config = dict(
    n_layer=12,
    d_model=384,
    n_experts=128,
    experts_per_token=4,
    d_expert=64,
    d_shared_expert=0,
    activation='geglu',
    moe_layers=[0, 1, 2, 3, 4, 5, 6, 7, 8, 9, 10, 11],
    router_score='sigmoid',
    normalize_top_k=True,
    routed_scale=1.0,
    balance_loss=0.000714,
    balance_bias=True,
    init_std_router=0.00899,
    lr_router=0.000524,
    n_head=6,
    n_kv_head=6,
    head_dim=64,
    vocab_size=30723,
    norm='rmsnorm',
    norm_place='peri',
    norm_eps=1e-05,
    positions='rope',
    rope_base=1440.0,
    rope_fraction=1.0,
    qk_norm=False,
    attn_scale=0.125,
    tie_embeddings=False,
    parallel_block=False,
    extras=['capped logits'],
    init='normal',
    init_std_qkv=0.0321,
    init_std_o=0.0321,
    init_std_up=0.0321,
    init_std_down=0.0321,
    optimizer='muon_variant',
    lr=0.00581,
    lr_mult_up=1.46,
    lr_mult_down=2.0,
    beta1=0.9,
    lr_head=0.00515,
    grad_clip=1.0,
    warmup_steps=200,
    schedule='wsd',
    decay_fraction=0.572,
    decay_shape='linear',
    final_lr_fraction=0.1,
    batch_tokens=[65536, 131072, 196608],
    seq_len=1024,
    doc_mask=True,
    train_tokens=1146000000,
    steps=9584,
    dataset='wikipedia_en',
)
Below are experts of layer 3 (counted from 0) of a mixture-of-experts language model. Rows are named router (the router's row for the expert), gate (a neuron's input weights, with its number), up (a neuron's input weights, with its number) and show model dimensions 96-191. Each number is 500 + 40 x the weight over its row's rms, rounded and kept within 0 to 999. Numbers have three digits each.
After each expert's rows: a language model's description of what the expert responds to. This comes from a sample of Wikipedia text that the model never trained on.

# expert 37
router:486453480511502450527498399483503578472421496459516494419502521554507566489547593541466520479436469525511442501435521493489517544507529482553524456484516504481482514526544492471480471477482509509553449562510474478461532435468529464598430528564563516471480584486473512495424539514511580439
gate0:486473486533433477561490541468541535493508468420514506487508537472453509569476551557444527503494460533399503506520546482542538494507451499540484396568502554508489517576539457458510537471548578551577527515527463486488473530470511474506517440475540524545495549442486466480461460574461458491
up0:499484491524508524429485460471475485582513444442378463493511526513496519458496504453514520449472514517445438502544562472484533484485535459565438468515493580514557501529504572455427450551495569504493497498523464484550467532508533514453520528463457498582562561518438486487490469510467406471
gate1:505427520463485522457463496432514428482541510533505573517553556608411488474497539516529471442467535539502517520490524513580520535524465526504530507459442521501503444520480430519486463512515505448545546550470523481482543400479482475527466475556559524586505493519448499522465528490475499470
up1:514571499541531520493547500512472572458448483461514430520553509388548536448526454502446480571549515472521410502467469487504470499493523459480461550498515427481544561492516610457500522499496479520467461525491505524492448588532482557498544517551453482439450483482553474532505491488542573521
gate2:422512496466458450522479489460590492517476500524548482520500488514533520446510515481448505449489412496432441515479501564534577525448552459518473521483483539493425500531395492517522467486459492532552533516482455443512537530539492489483455498515439464593519514492487527538561624506480503518
up2:550527530519475491439472586510476532437499483434487522489495492567444519531483509591435561525539433543457494571512495499498526457485487480513505519491501547535428505475480458539565456482514426483543470468546528393471500528473474608494487467503448414481522490474515444523511479474458456532
gate3:499480523503439497483499612484555481473443459502490373473531455527531458576471586499494466487525502533534519567467548465491423515458464511492519483502511491513539467496513529432498384498441459572505535532513499534520505405400472474546518486458527525534532550511447527485490460442502531491
up3:531481469462445469482535518577555476467447445519493396491469478514526426594551532472493461461491528511486552524495562491475466507469466496567515509503491495546500445527544563434458460534468479520478481461477507468535533432425496524530487436522516574485568579544510488495470474443463492460
gate4:524485430524512463460545437551518472483425476506515476516456485529474502540489458520477500552400506513489480516434531554526562461471531508511499556540524537566474512520445466521491438504527458501469483499435554507460517533457476419451525489601464511537431595491576507440550455546515521473
up4:466535486505476539592533449524520572557492449551536544551512409484447506465540471509468511451403474584497476466466482509496565515480450450529507435536488519568512514466521485508507462442489570534519505434503514503517485539568484540496533523489533546471467524555447467449499448508526540514
gate5:493477491535438511553494504567427520430549526526494528496498464483512537517557520559526479491508474491518538523472492419508487567519515474477455447508553561552460561605533512393466515531589533489451447507533563461506520488501542475512493548594484460578479589509468450519518545539515492416
up5:551539513472476532528435468504418502497552472495426554540458477551468504484507577469506504536468466594457523509491543499511495436491494463453465461453456538551537563535501456432572546530557539448516495538522532494477503538551471476562510510522530551551513483511504557504491462486457523502
gate6:548451397494542532489532504519479504488519424556481482468399446512505479517410525491445440485518475609442492471541515545542490522515473503455488443486503532460470521498515527428522433516442510464503406508449587455510504576448515520557494501440490517489575477518535502518430545497498490487
up6:521459454476505518527491508506450504488474471586511499498405439488502451454526520548504446532490462606430547514560523574506442469491522548486497432499541600480471479450510465469516433536479450454493406524493571442495427506457517506537486477460477549514501448530457496522524529483486442523
gate7:551446432505532452524496401456446546457457509437522516467484509446498504540537523461466536440478486461530494533468446504482479430456537515455473538474548492524496472399433459502522467506418463450489502508488554523490473503487535555564519503532560513477542597457483606499529475589554506514
up7:488507560515407535458472569532536441524563458543443525565518535532506485457533476521552506523529508489492519537631609499515549538515523529508489471531487539522489501548541577487532474443566615564494528466551460490508516481506449473494502563458476474503458425551526459524531492475402510553
gate8:493493537466523489506446532515577493451523504464542510551553577495516530498486552455483513495494472558494444488483556456483485501551595438438434525553505497517477502557495406450540474502425468597460536447441508504479556508483493472575501414507531489499515565476507468522507537575419571518
up8:474482459533563449504517524469519460546416559471500509504427502521586523503446431535501554434502514432514489523480490515485431519487462494566461440460503475482446496493541597481470437440546503469493418499501542436498541503471519571425513552542523537575454537493446471517550429515472480554
gate9:468477462455484461568446461462492516539587476445582523523521482464499527411498450512514490506469477491501510514492562509491527500552429491545538462527473518428555511516547458470571473525477433552553554495519492519510516447579472560538512512655542476524517515472526562453528531555524478516
up9:481526456537521576491527537439502490496508490509464415500405486604476562509469523514502555466486526429421444532514549556456509468480500501526526528514546491489552496521519540502412521476518506531494504529463486483472508503545429520529541432450510431515487459534541423443518508437508504515
It responds to: Prepositions starting place or time phrases, mostly in, also at, on, during, along, as in born in, premiere at.

# expert 16
router:483520446531503468570484442480490484509468531572609385492457552549490586491495472467502514487485472593492471470476586493476542495388521495544527468508516447437488495575541562461447433508511506477466453560425476488563534595485491458531504449483567460510491471425490487490521569509518478500
gate0:521417485486503535498510501520511525524512513480440527489508466451484443552461473503495504463467541521451484485568585574474457524557462513422504471507577485596500536549505522453418526541547512514462416506542505490490498556445476495552456505419484542484480519546560543509438450515519519478
up0:438550485458478480476496438520497456492475486558527421533494523533457540491556470509503513479513487475539536511507483419457538521430500447594509519452515532392560485467552503487478559455486520446518580530492485454520444422540545476444567498538485491536508472442455454544546598488444419473
gate1:517490463477558486576544491545607462512459494461493463456521525525499481492483436535512547553462482487557481499488555476484546477477549499433533445622468461466527523487455428543452569507564550571506489480498492504523593484478527548534517433525474499532415496495527544419476416498489551494
up1:526529492504415503460525502479410562483519479505473509521467495481523489525529544498519450422557490502454561493492429538534493524491448534539504527395576522529453501486481508460537468495436491410477540487486495548467456559501477423491471558484519497452533475488508521549479543448507467509
gate2:497485544459496537458548539553475503509581556499576599468512510537431596437524511526570548442541524519493492462475455506475473496507480479502516538533472443483468414516504445480501548526474485583542479494458531431479405555456425472507522477541529438466472451512488553459492507487536522475
up2:532532455479524484556547508440440516492405519463476569436443495527505400497510504448525477524520519529547442529500486474527470518448422526488536515498540467504513473523489456498495448541476491482478464456558502570503501533418504450476441514470474490428513510525505463508561452478516529590
gate3:496477485521489501551431503435472506509481484502522458515491522467484499478511416490560485524519572475528548490533565470473507485494532539505538529467551488564489526562522529501566482452520445482505420463570461521483534524475502558502499579517473471529459441477458518576500534542572565535
up3:509511499429491524467551507599504551492534516482464508493539480559495506496455539471425499469462428511510475477477434488504513530556486421437445406546414504472521507448436494457485538560440532494508529500471460502506508434530491444523521445494511475472540532554523444461510439485453454476
gate4:432544450451497454594454570484437509514439484510571462525506473504459532442525489518468515489516477511468464574472561452499459515451480516550488510490517507478511439516526495471481454469566537539606481514432534545498507504497501576536463441503437489497500542480557469509480465514464500568
up4:524469475553582496410468469509540440455515467482450488465490585482610470514500541498515517538476531411449536444535511552495477445524524474464523490520516525501425557491509517548536518516421478563449513465476467511517490499558497450442524530466541501538524567457504523468622541485582559519
gate5:504478501496527456548521477460499506463465539522493390468466480563534490549496561535436472454540517422504524524475478498531487487421504552607530442505457524418469552467597453405459528493501449493481490448473421464477453476522422451460504497464554480490547424519544497491508527448514517494
up5:467518480441462459505525496477509540493522500512449519462526473524524571502492472445386532473435468562512524543486499526581533528460523495522537519496414472431602462452491519489456530560525458418543526535470482490471428424484486536514529472444575452524545492467465546509458565497450545409
gate6:513479388559493435508497509441571472480442471525490431534516446469422437460466537551531496408457480478451521437543461545483562506507501535471484455505476535435506516506529496523535584487532463501500502491519528553559555509519518487490566423573545517503509514565397525513530485513476558484
up6:464482588462490510521513493516466523481470596521437526484484514475503448484502545541531553542473475560494419479520497539481619491530451558402518514510486508489532504493487451535551565588556512550466417528445553496507485566436512428419481502477532535486549552496447522487499527541543571452
gate7:559549526477434508533482468549568424485475475548508415402541571533543523479503429523473463556530535442520532440517510511559555469528573529519460524509509483465480529489483516489538567479498521493484484529469490554483505529497470423500544484459473554532578497461575505474489519445487511556
up7:540519531511466471543476511437485485514539526467550466554453505564550482466525441478533478512487565487519575536436504488476433502570501525478519476531407468494590512508534405429538554514476571489489537518522499523474541540480548457472503568463511464457494533541514523476518444459481532510
gate8:457529521489477497538424532526453490569516472487491454470471490539493502501454464493481550517496508490542409572449528531509531436410505531562472495528410501445532449511575532431461479541487504430572520539486444495524510485505468499471503473475499480525415496499493434558497536480493542455
up8:569448510470492526455538426488524463476470543530498564508536489439439474515486526486541515496476510399449541444554472474466499560538574481435542533500600487513447542500460443542536540483502569548503456497468533636510524500528563475456507502517454532456525499521491513515522470510479529512
gate9:494467490541471481469453489544542461503448411526540488463587510445514449535510556519598480446540446481573483498518539489475480555486498506541477552502522559539484510545464559532412473421437468422571471449510510527540474448520537528399555426493507516516570494502449518543530475561521478498
up9:538476422563421480442464529547496446430415473490552503496546467456470505505513561476596470478565448466545390518496456508523485544515492477492466602529483593513564501472492550514472472431460506475454448483503438505509487465511559592450511392501513514515448451484510474540537531535487476486
It responds to: Coordinating and linking words joining clauses or names, mostly and, also or, but, &, than, until, which, while and slashes.

# expert 42
router:489567530578467454561475476476457530557495502523548482451480525534500549535541574510525483459443518506481475502540497535488468549483508490534530504454555485526505516481510529488452476469489511480524498543491519486460462533486522487557493523510516539487531513530480465497480502511476497435
gate0:504482452535498458559510509491468475413450486554525481547453522536473512530515505509483544472499491506526483494458540509466490538559498520479544513518527463603545529488513512484537518542507484499492622573513524461517510539525539469533593551460561503528473507477544459442488536506515520480
up0:544531537471519483541514542462462502481458516505501547510488517546485442481516503457520533470459491449541553505571489529495491439523434525480437497467436470514521481508428586461546529547480482445605506546485421522462476477491494492561561590553495475492406576434512492504520492507434535481
gate1:562514454527483525501527486446540497443514406468500513518542541478510591428549563548525533486537471441528573496470523474528551541531551567439482396515500519485467480474486523529428461479489544514527473473501482573579546485518525500504467530482520503458533504496518505459537514448522509466
up1:515554430519532570490473460402521520433492457527472514448475500503541525492550541530511517518544431410501510471497504537531433514481526540495488463506480506566452539548472543535459398462472490495462424474445480558577494517507550511483465522478514480479490515485566479438550521480496518439
gate2:420542469560465469500460535511427503505560521566508539447516523535500472487498542517528526505550528509462532448449459429474407462504532522521524529447519510560512506451520454438451485517551443542434530488469485446514506521529468480514641536478517498577553456506476439430439512514433452537
up2:516525486507458480472507673458490466523452498488521494450467562556490535538514556508513498550503496470562493531477475469506473424443452465488452449521502520515479484539447487540447532485566551497606575511570573590479455509487502559533496509443516438471492534441588532540519418451475441511
gate3:517536548469566465474486550505502481533464433514484494483499516517535444492524473435441525482475511470510462578506497511473480489457464515558457480493453478512547479511531426521507505488483608535464527508449577458502439458462592406491529479495485498512458559494491449507470490558555558483
up3:523450425571447505517533389477491500416507544465526560480478458492480565557481478557518456509478508565498466432491519490524576528534555436479501433574476574519486523512498610483469490495485390517523438460509463520506590518521497518503472563449549508468558496428551586481501531543491463483
gate4:572527542454483456498518461410446539471495497466488527473492484578566512492555530496585443471528504521509562465556493535551463464475512515505491517498489537540483542457523513581485432527512502522493502545548526467455466514474490477598486568510498519460619497482470539532506459533551489552
up4:563504548543512469544459518507420526442527505483544482489447552490417474517502466494479550513488502487511528504521456485427416492521483449514515435482579489440537497574531576537483477491479529508532484542507509456528523498596556537537471474510469462528453451508480450526456542588533487568
gate5:447464547480492542489494543469457554507492493520480476531516514467473550471492527470454504472511644415492577550508513480479478463522432495499525549484491477473515503497490536475486482454475520440484471475459574463489479515503533472519516607416492484506449488521477478471520472541520513526
up5:577465449481489488466472477499498465439501451442478499455471522505567467524517524466556495500562384565529468471482551556529538508433584509536458393434520492528501453521547461501484543633544514518530506519552483470503514480497475479452436500486482488536524484533518494540502498439518461457
gate6:490516488539421477594483421491521519542513461515554516505440547504549461540487524494444514515498454482455540514500430456522492475490377485528557530425507479485473544501561534476503480528532510537480496469626419498476517491483483483532453457508529460463478468506515481498555487417527460509
up6:556521446516451560599466488582471483456508550477538451489455480481552452548460528555480464563561517529482491485436412510571426468428534479529506470451521513540498514494571508441477423470516496521490536483537442558484488465487512420501464500516534464465451457499475489501460493445460529480
gate7:477534518518557556590486485504557525529511478513483497439483491531459528496541503490553460513495484468561487508548557518488609487480506567420481555465501508518456521590512531442489444469461510439476399539475504486427480543549471527522470459505537485558535494526431453495489521467487517503
up7:537470531497399488440510499516546497532497486503468504529520518464502490445514493465445491508453507549463512514465494501473433570496522478495591480533497519501500502516479447571518521527559471548570559491524456571452475500491472549538474497496517461501433430452482514486473414517521501491
gate8:461441584500463563507501495582548523503539470486445527497452519511544510528520502438465526443528470508517503478576509503495496506500551439497453488487504496574491423501487522518485483548547565507491492490461531463435457480481458583526456538471544447505512453453528569522475518538513592496
up8:577540502495524475495534458463473471504494548479441501404516410501456499443442487511517499493504521493546419544489522505501432464506481490470505539524507466423579491485435533550571487534482508485504430494532520566511566568496539529458552539463503548421530509514535533467478465457484503504
gate9:497458568569497482528563518370568519549505582523476500452585463536461426501496519430517450479515462494527542485412545524500478539500488554497530479458529435510501556551470517450499484499447527560507491438482502540534449555455460521544454459479536438512472445527431450479494404465520482440
up9:529470569505494505545507542457490482545515534522454512497548493539492487528498471436473513516515471484530568522493543480444491472450460515505479483443514434547540535548472493463518502504486480507474513503487522509472481502453486529542400478497575438510429468524462489446546446544467524513
It responds to: Prepositions opening a phrase after verbs or nouns, mainly in, on, at, by, with, as in located on, served by, war on.

# expert 63
router:488581479553435495527456443470542495515520494528576437444514500472507497505552582488498475455406517581446488488521491503528506610489516469466561453492498475500522463486497492478502439515458537516528520525504482472518526481506522471533456483514577503516448471490545503516458526399515566460
gate0:445543523504510507448482561502510448528475513489453493436428478553462443512559565530443447528467507455573490443491454552532565467442522482488457463464497611467558497541495433512445524494414490579524509485524435487590489579516493474512507521505516470463454548552490522451492521483493545491
up0:430566517536550450471506562525506508507521527531509582450487464532543511523516570514466496572564499505480467447483460545494525456542413467588444486460548543447513478434498405475532492501450463498557523491471443462505528432517511529456493472495482464437518559469539505525492542508507544487
gate1:460510518479454478501591501535447513479563511508552527501537479536489461466493564470421539475488462506524526449459500539460532530518609555506448520447473467525516516538555582506565544464557440431436529592480517424505502543510471419498443538439483458430507484466534499512581495505502606539
up1:532448480513500547553517527553506486530465462392517469528492519505479494547479503557473514480461489511563520567545473529446516545503539503550463549478536489393510486518479543456428511529493500510419535476417523443423469560558491458501461523562537447500448488446535491552503533492483498493
gate2:512551463441483422564510506483544497457528516482517453483480544480525505508574470493540453496526506565481504501516506507475491473447499476572575504461479556484548515538445452543523511482520576552497538496454473503507482500520564463414480507472489522505531479465560449501492491474444473491
up2:513475509534439471488504424510532505517507466419446493536492479473530472507458458542540538508439515463535500521562506537522523562552528512410416512549513476514495485475546473420454487448467438500443529454488514448481477573506506553516506475485518528478470488510393480491433443527494544502
gate3:494679516483496503487501458479538422483578535453518443499487535490451486574472499464481467505503521508487515486498521449419486603451490519499502547430558476476485557483598464527494547488494543587567625578555601515453477510411522473441426422493511428488501500549467505474450458416506473470
up3:527594565517598529495528417428478505509560471441532501522486511469441520555488552446521472580475592488446542424496469478503512535452470498496483504475561480530458534528535520510465495459509540652526504513507584545459445477484433530452454527507507495441407488531518477525459455475459563461
gate4:466499578517480502540481532469412536517510475532539492483560520445547447490551505503463437458483491577498454580528485448441517508483522499509473481519532467554409507524456481494448444547595524534513478549447564539465574481528560483473478473511532419576440510500489485481535430579513518475
up4:503558520496518484513567512484428503527527509557528526467533535554532492437528425489487517532465494424455523537497424569498488545408469491481476457512513472536545517454556484461422471547539474555489515612496513555524527438477470464495524460471578500513548528452472487449532526483532413474
gate5:437549551482574552506570429438530549587509516498496478446546482513567527475495533528535467508440565518502509467538481515479482526493456499482454527421475529496545531519534500580529479467474468518584453470450539453499473529486523398491488501461536458557530487556504507555486492465492474471
up5:484564432512482481539474548480459537422460434473506489554508522453506436528550525451447548465584521562489509554504457487494460490438596508486510537532466476512544531468462480426519480452488533483455547508517482541457473595467502560510437421527467612557482463545479480536477552556501514509
gate6:451522460474459482544464493463442486493461426521500441509483483412473512568515512447482464404467578506468504506514561515491494483442523478542497411468523513460505433460613497502497478501517555440493474514399472478483519541502532484468462472550510530531480537468543557501507511477521523525
up6:489502554521552456548488535548561481461564468501490508521532426528540496467587524546488495488459506467553477534485478477524532512536463506469493484534523509484491517474493466492519531560472539593544471464561435602592460471520497448470470541479488487489536503568516498528498484496477519509
gate7:426528538491467546459525537532583520509501541524488467477531479471473461496604517536484490486496514514494556435495556594524480556448525468453505487596488522465488434492468451503489479456425459526442506457549502500458486548478510531526507485492507439512507487453471440536498529496526613469
up7:464530403476488503550445504517488571581519448429531495498446542518546510538444491472435472541499461515498544533500502516508471452415537478468544472463473495482465496505546441528526510537482434511593537478501509472542565527499549471487502530560545562493539494455520484575543554463462481504
gate8:489518477521492494491521504531487523505512480507464414501529527518469435528511514491460497534534504506464543510519513567508503538499466505534536456416418512506556484531449556537468540518444540499491524539476430412520513490434475460501446493432482482478509456488491509508436510487453483524
up8:491487456514474546451542527496397496442505478608438535490474521508457467463494536479437505443484530530515365403519495532567483413522513446443459461446570432483463484490505507502516468523455487503497501473526518557508495464503456497536451548433482608536540421523437561411449457515517484488
gate9:541546479535531483511532460510549505477507520500527516499637484414511473516487554483468484499510555533457468480469486516558529561428521478512587485490534542545493458476524497560518542472583506505412505527446559505440490484537464513529523525513516519519492446492497497452515453514475535470
up9:494503535496475466466505484580532565478550440484503545513531489499543480477508487475497486478561557486458433504528462425478525489457535471533575435529558519512469537552441535527502551437452497501497502440568521493428567486512480522505585489506544555532487479543552487487491467497539529472
It responds to: The word right after in, on or at, most often month names (in March 2003), the, or adjectives like western, shallow.

# expert 24
router:448538497504453462562406473505473461489485489522508468488443503515474539481571533500536435487463533513454533481486529500517438598454480469506511539461497450500459548464530472480509490480462567523513512569486511467474556522506561468569416500558503476484518490523535470509426534467594504468
gate0:505485480559515450451438540495466480466494459550543571581510454520573479524514545560437443449470538411508472539552570554442482554419452456502436478484489519483445520488495548499478447471564518511452537464537555525467559536514514537586502576548474475542512446553474461475500432453465523506
up0:580504562485504476492482601449489496522458482546488522524478506482455552465551505480480498574416483569537495446502525513416449473461456493447473418547549509502540506485536530460513522488526547472487482518535512487524490502543467490525524474495462512581420508517541455440471472495566547441
gate1:541566447503469459451450525473505464529523558500518528513482500498507483427491470502541532526504485493473514445539547428499483536474486500522491488503538551515541572514490496444517508502527490539559548509495597483491475575529463566526477561485511505528568452467561531479522515532541403553
up1:506509498504537511449495527510487495510495551410470533518447511479534554538528537444468442434485508449477496502479503508570561497466478599511576506499484454471456567512453511478522486590568498526512404566489466462588494478494453507504433524572447504471512502517527511494500522533527424461
gate2:491516492522482540436441481475515456470407509511403486544481550538495494420445474515506495505536484527426517509507539508525485468521548498524504502621497504595473505563500495516513435517517446524483490551433503453485510560454501463538489523474512547518478532554489460374487472560521503458
up2:512529448500478488479478470486439497467439510523543533590501540556492458518511521425492450548550514574551448503528517496474460477494586495428503500556482480511537487520489540496569511459480461500542506504479479423535482517499537467436513535497511505465526516575445529412469477539491573492
gate3:531561494516515479538492499519396449531503522554527479497448498561548522578484495494459434448504440522449520489483497571510492443495530499513498534458536508453503535405512527544535512534488537501498536522447495472516432508435540490486564468473487510475497487471441486433507494484521487421
up3:478502507546483526525503537549511489490512475541503482495524458533519506439624475480509468483544463532490455457509559486509475511458498430460486447527446450496508463495558480452508486524591546505450524548550479471391475487473532456503472474539465512398451485542461498483567520422454538480
gate4:475459487545494489473483471409437497447453567585537438511469521593466503515497458503548533555522519502503451470403493463484506489487538551559557501520517434489432505531560515513515512494466583529533483552548494485517541514506607468430494474397486488475448558453571467481476553431494475442
up4:562477442513484541535411517503600431517506579502487485507507474586454490554460459484495537474457449540467535535483501446488445540433593486506456444473552526521474449538497550489547557533491436461519486524535488569469525601529459504461545479529555511530528500494412527543472516492470448498
gate5:475485492546463548461456567488513521568421496487449542480538605520540536452479396508496488477500470495444507528519523476494550484474517462434493532498483501522458456528526507460525540494460481462497561501462446496483509503487456476524488522429473533476544543491453530486459411500459577474
up5:527521461449546512501490477490533496429530525504527565566555478501447552468548490547534525471563472585542491505495490489494427545545530402433483509508512499517562538499464548565581474461553540495474561463565431498490468439515554485436467445476529536498512476450481454550576516492453473503
gate6:532483495516446471588502517498490455409475493504547498487532517523518421544441510531497476436552514553527501551504467406486551542520476547527504547527517499512450469520497508449487394456467538465474483531538456483483573439552504483485501487515486514542544474541504479507567511461405471462
up6:577519516512502524538432534469449540505498526473526481479557524535484464477523435455520482505459493564459564521483520476486532508542539483557629444498423484509514560519466514475507515498509516478547480578517456511433526521528511489461533474424547527553510484502583409499479503516415509487
gate7:484522504535479497447545517577546489523497565461446562509576488455463400532529548480511550480507535516488472491459586534480535490533479543437477500552568573486504496511455541498457564502546497435575545472531519524528513535480551490566535503473555518574464503457433520492534454579469569529
up7:559471525552474490461515486543511588491501528479465592531542496491432434512489530506544575539531483478480445511494540514543526481473524509370488495594522571519490495479403511495503487555554504498530563472524527526517471566535555505477482495509496414484506545428469577484521487499479565533
gate8:533444482571578517516491513450496418502508454544537501495528488498482513497522547431460468517534541467488481478513464469556434538483422449475484480553498478505493517513515443553499495477443507537432541560439499447572556528466506490460477425433521501541463428555491518514522481444457482545
up8:369484480408477528513499517523480547537520562469562439506482533502496521503465496549513487482482545592560573482574448516528451540428506519513548520496497526495539461519541434470509476480458507487463470509564483503470512530497474441567468546490492482464475496466486458431520481503505556478
gate9:518415530524490412532499473567488488550496471544469488531532516464491550449555502521514481465475476471574544489565494481395477557554510477451548480478480542504472451506506542475542515483473537455486431537527501419444437491470523491515426589527430500383551536522473461492478445463559472530
up9:537593432551550543492473536470498519440570527532463501417506488508502519536446510535524537501536466512499515518567503465441578510576407432535455460480573537479455450497533520555423571474502470515487466475481521526468549471546513512515477411513489478518453503496566520507488475496500465413
It responds to: Adverb particles after verbs, such as up, out, down, off, away, back, in show up, took off, did not stand again.

# expert 11
router:534472395410550446529517414481496506494545502502551436452424535561498487506542532540618527450462511496455518500460531514489523545465517487531516471514535481475517555540520546471505435490427432564530424468492518545515494495537485457530478512484609482511474518518497494486531495446557550440
gate0:501499465510535438538527395525435477454501460549561551521490509535526524549520579496520518476485496481503438519544552479497513439491531427472428480528535523552504518469507533553514448477478456492458483517484523542491537478572515450476447526505493495495511452497504495463492544509495446486
up0:549543543519442560435529586449581493542498526505433470485497529520477505468501427513451464547511514494504591480423524545489488572520484534478566500432443469429480479489488460399503541487539562497507535486544453427463447501427513545505493482457528518509461597515514487519504443519511543496
gate1:567446498480564414468475415485472543527496468469492582469525548539523434484486539561507501460486559444444431508477626461457567473435492528440521512493603502492516614537532509463473479570568522439535517566509501519499486531532529498495535582477474516486509544528502488493435513496499428473
up1:419510510538443565464499539495518448553528471582499441529540508516514512486576478437440515472476492548538477483533407497521457535528541484504447478594492525575517445531412528534499551417486547521434489457509531499495523475512464497595499404487556448489471468508526518481493456504501505495
gate2:516532543481424458481565465422549467531519494596465440530500611569482445441546479533462518503552483466469441477480538411465534432459455558430506496428565509539501571453490476544525462414414479494552536470426453435542506520490509462511511513497517444471426497500514512495566448445444492555
up2:502520531470480555510476492412481462567474435551526456536470466571443540567503535422478537532474487450533501503509470529519546491562492468508450477466551561495478498464508470493482565573506487479455420516509582511417399536521483484529452467529493497545520437499514573541437506615535506492
gate3:454548460463566464502498550501537488563500491433521442488468424538551473457485526509517536509528508506487482546532499550499537505498454472439514487523479450486500454452588566561465485469476562480499540478538459437502515497494501483455496497496516569510481526570496509525465477475499513510
up3:505551462437488570456493531524557455502476473500484460486460459462535517480554508530605508471496514558482477487501488485512510527569536574525512506514526497481543526515563482465473502489444462478543456510453523541468479446450519467508441460464526535548470496486457521509505428474545491428
gate4:537480487505508535525481456549478446439510477522461425519495516504504549540506489465487488543517538528496501466409564511433483534480442534470439503439537471497568468543545523477536542517560536533564405433478510479581445541511480549436457509496526501500547468501451433456535523459525486551
up4:553569453520533448527446571550473488490520488462564447474469500450458475512544551496546550567526516504522506619536526496493413484537483480522474516542505444448461468491453495485545484522505483460407479500454567537474449596514506492528517573513482541549479454535520525431533482552510499504
gate5:470475485485386539494544502508508495551486483509591464477533511551392480493513547460502500542488493562473569527574437513572476502469462590490485479553569471440485474417606426475474480483474499474470488509540472498465539477501508502503527523443501445524479600548499526516513509497516524475
up5:507554467521493523481521503478503584531563572567550455527489516547521486527513470550560479496475444477446438539558510508464467451470482511543513466484471500552463503528474523552517588604564549509518512492568504461436448537553512431513550502421537495444518468499521486423403540451475467561
gate6:560457466466506474464552457523573569440461551558496490499521507478495505541502528466458491443488403493539520515422464453508444533428464486562466556436511485428496470511511471566476463461517530469522558501481538520447535539394498498471458468523465537498504546514464466475520490471565501538
up6:523493430467544511495530488520537449488490612557447475508528521460553506398435547552430543483441547503488416510501536492473469558446471494548443504455560452427531502471521517534438507498486488483511481508504511578528490437510453568485446432490533539507575561469508534417525462481580456480
gate7:550503437481468519527528512511521487470517534472536469499469495540574503512474503511534431449529490557458480504601536591483517447511535515447458495498472527477557493535543550484461516479520521451451552470491549515553458493551462501474545515506497570493488524478486527501471498428528547520
up7:517522456506549502504467482464514484465497487494480506531410481468370546524468503583492568526509502493555471424434408525508445509549523439504521479464497483549465536433461515544452452543460514473406521529500459480505572495520477487522499584505517512482477514470615526468440497520471515526
gate8:528542486466511507502492550481499418476448528603531445477588520548505442455500492492556468568498508424520568433494454496517538545463501513545501525577509447480490522468516465464555497533481488485467501485498465532481459464478515440519512545472504426551499483509486525530467551499514502475
up8:514514529477449470472503506522515567445479450484475564451501446519464511529473541432432421514565507410576517519472482500531504491419481479460509514508503479448521471490493487407593484508444547499471537544498545504577498473502422574503526527496531514440495591507497500513496566549543520512
gate9:480558532514526449497475515430412562561535500539481442551450506494559489545501424566578482438491533434496519486520473529469516518466493458388498463517484517480547548502476465552426529504544498471509509435461550543484445500524544504491514557443555474496499500496575374494451433516472475476
up9:484412529491482572466472485494467472469437493466506586473484566491529447530488463460437442548549531521544470528378529443533519453478548463512561456425442492499461501495484471463476497511542467466524492489552567511557486536509451415511525547456417524492541503564478545547461507532462454594
It responds to: Film, game and music production terms and punctuation in credits, infoboxes and headings, like photography, filming, producer, HD, Cinematography:.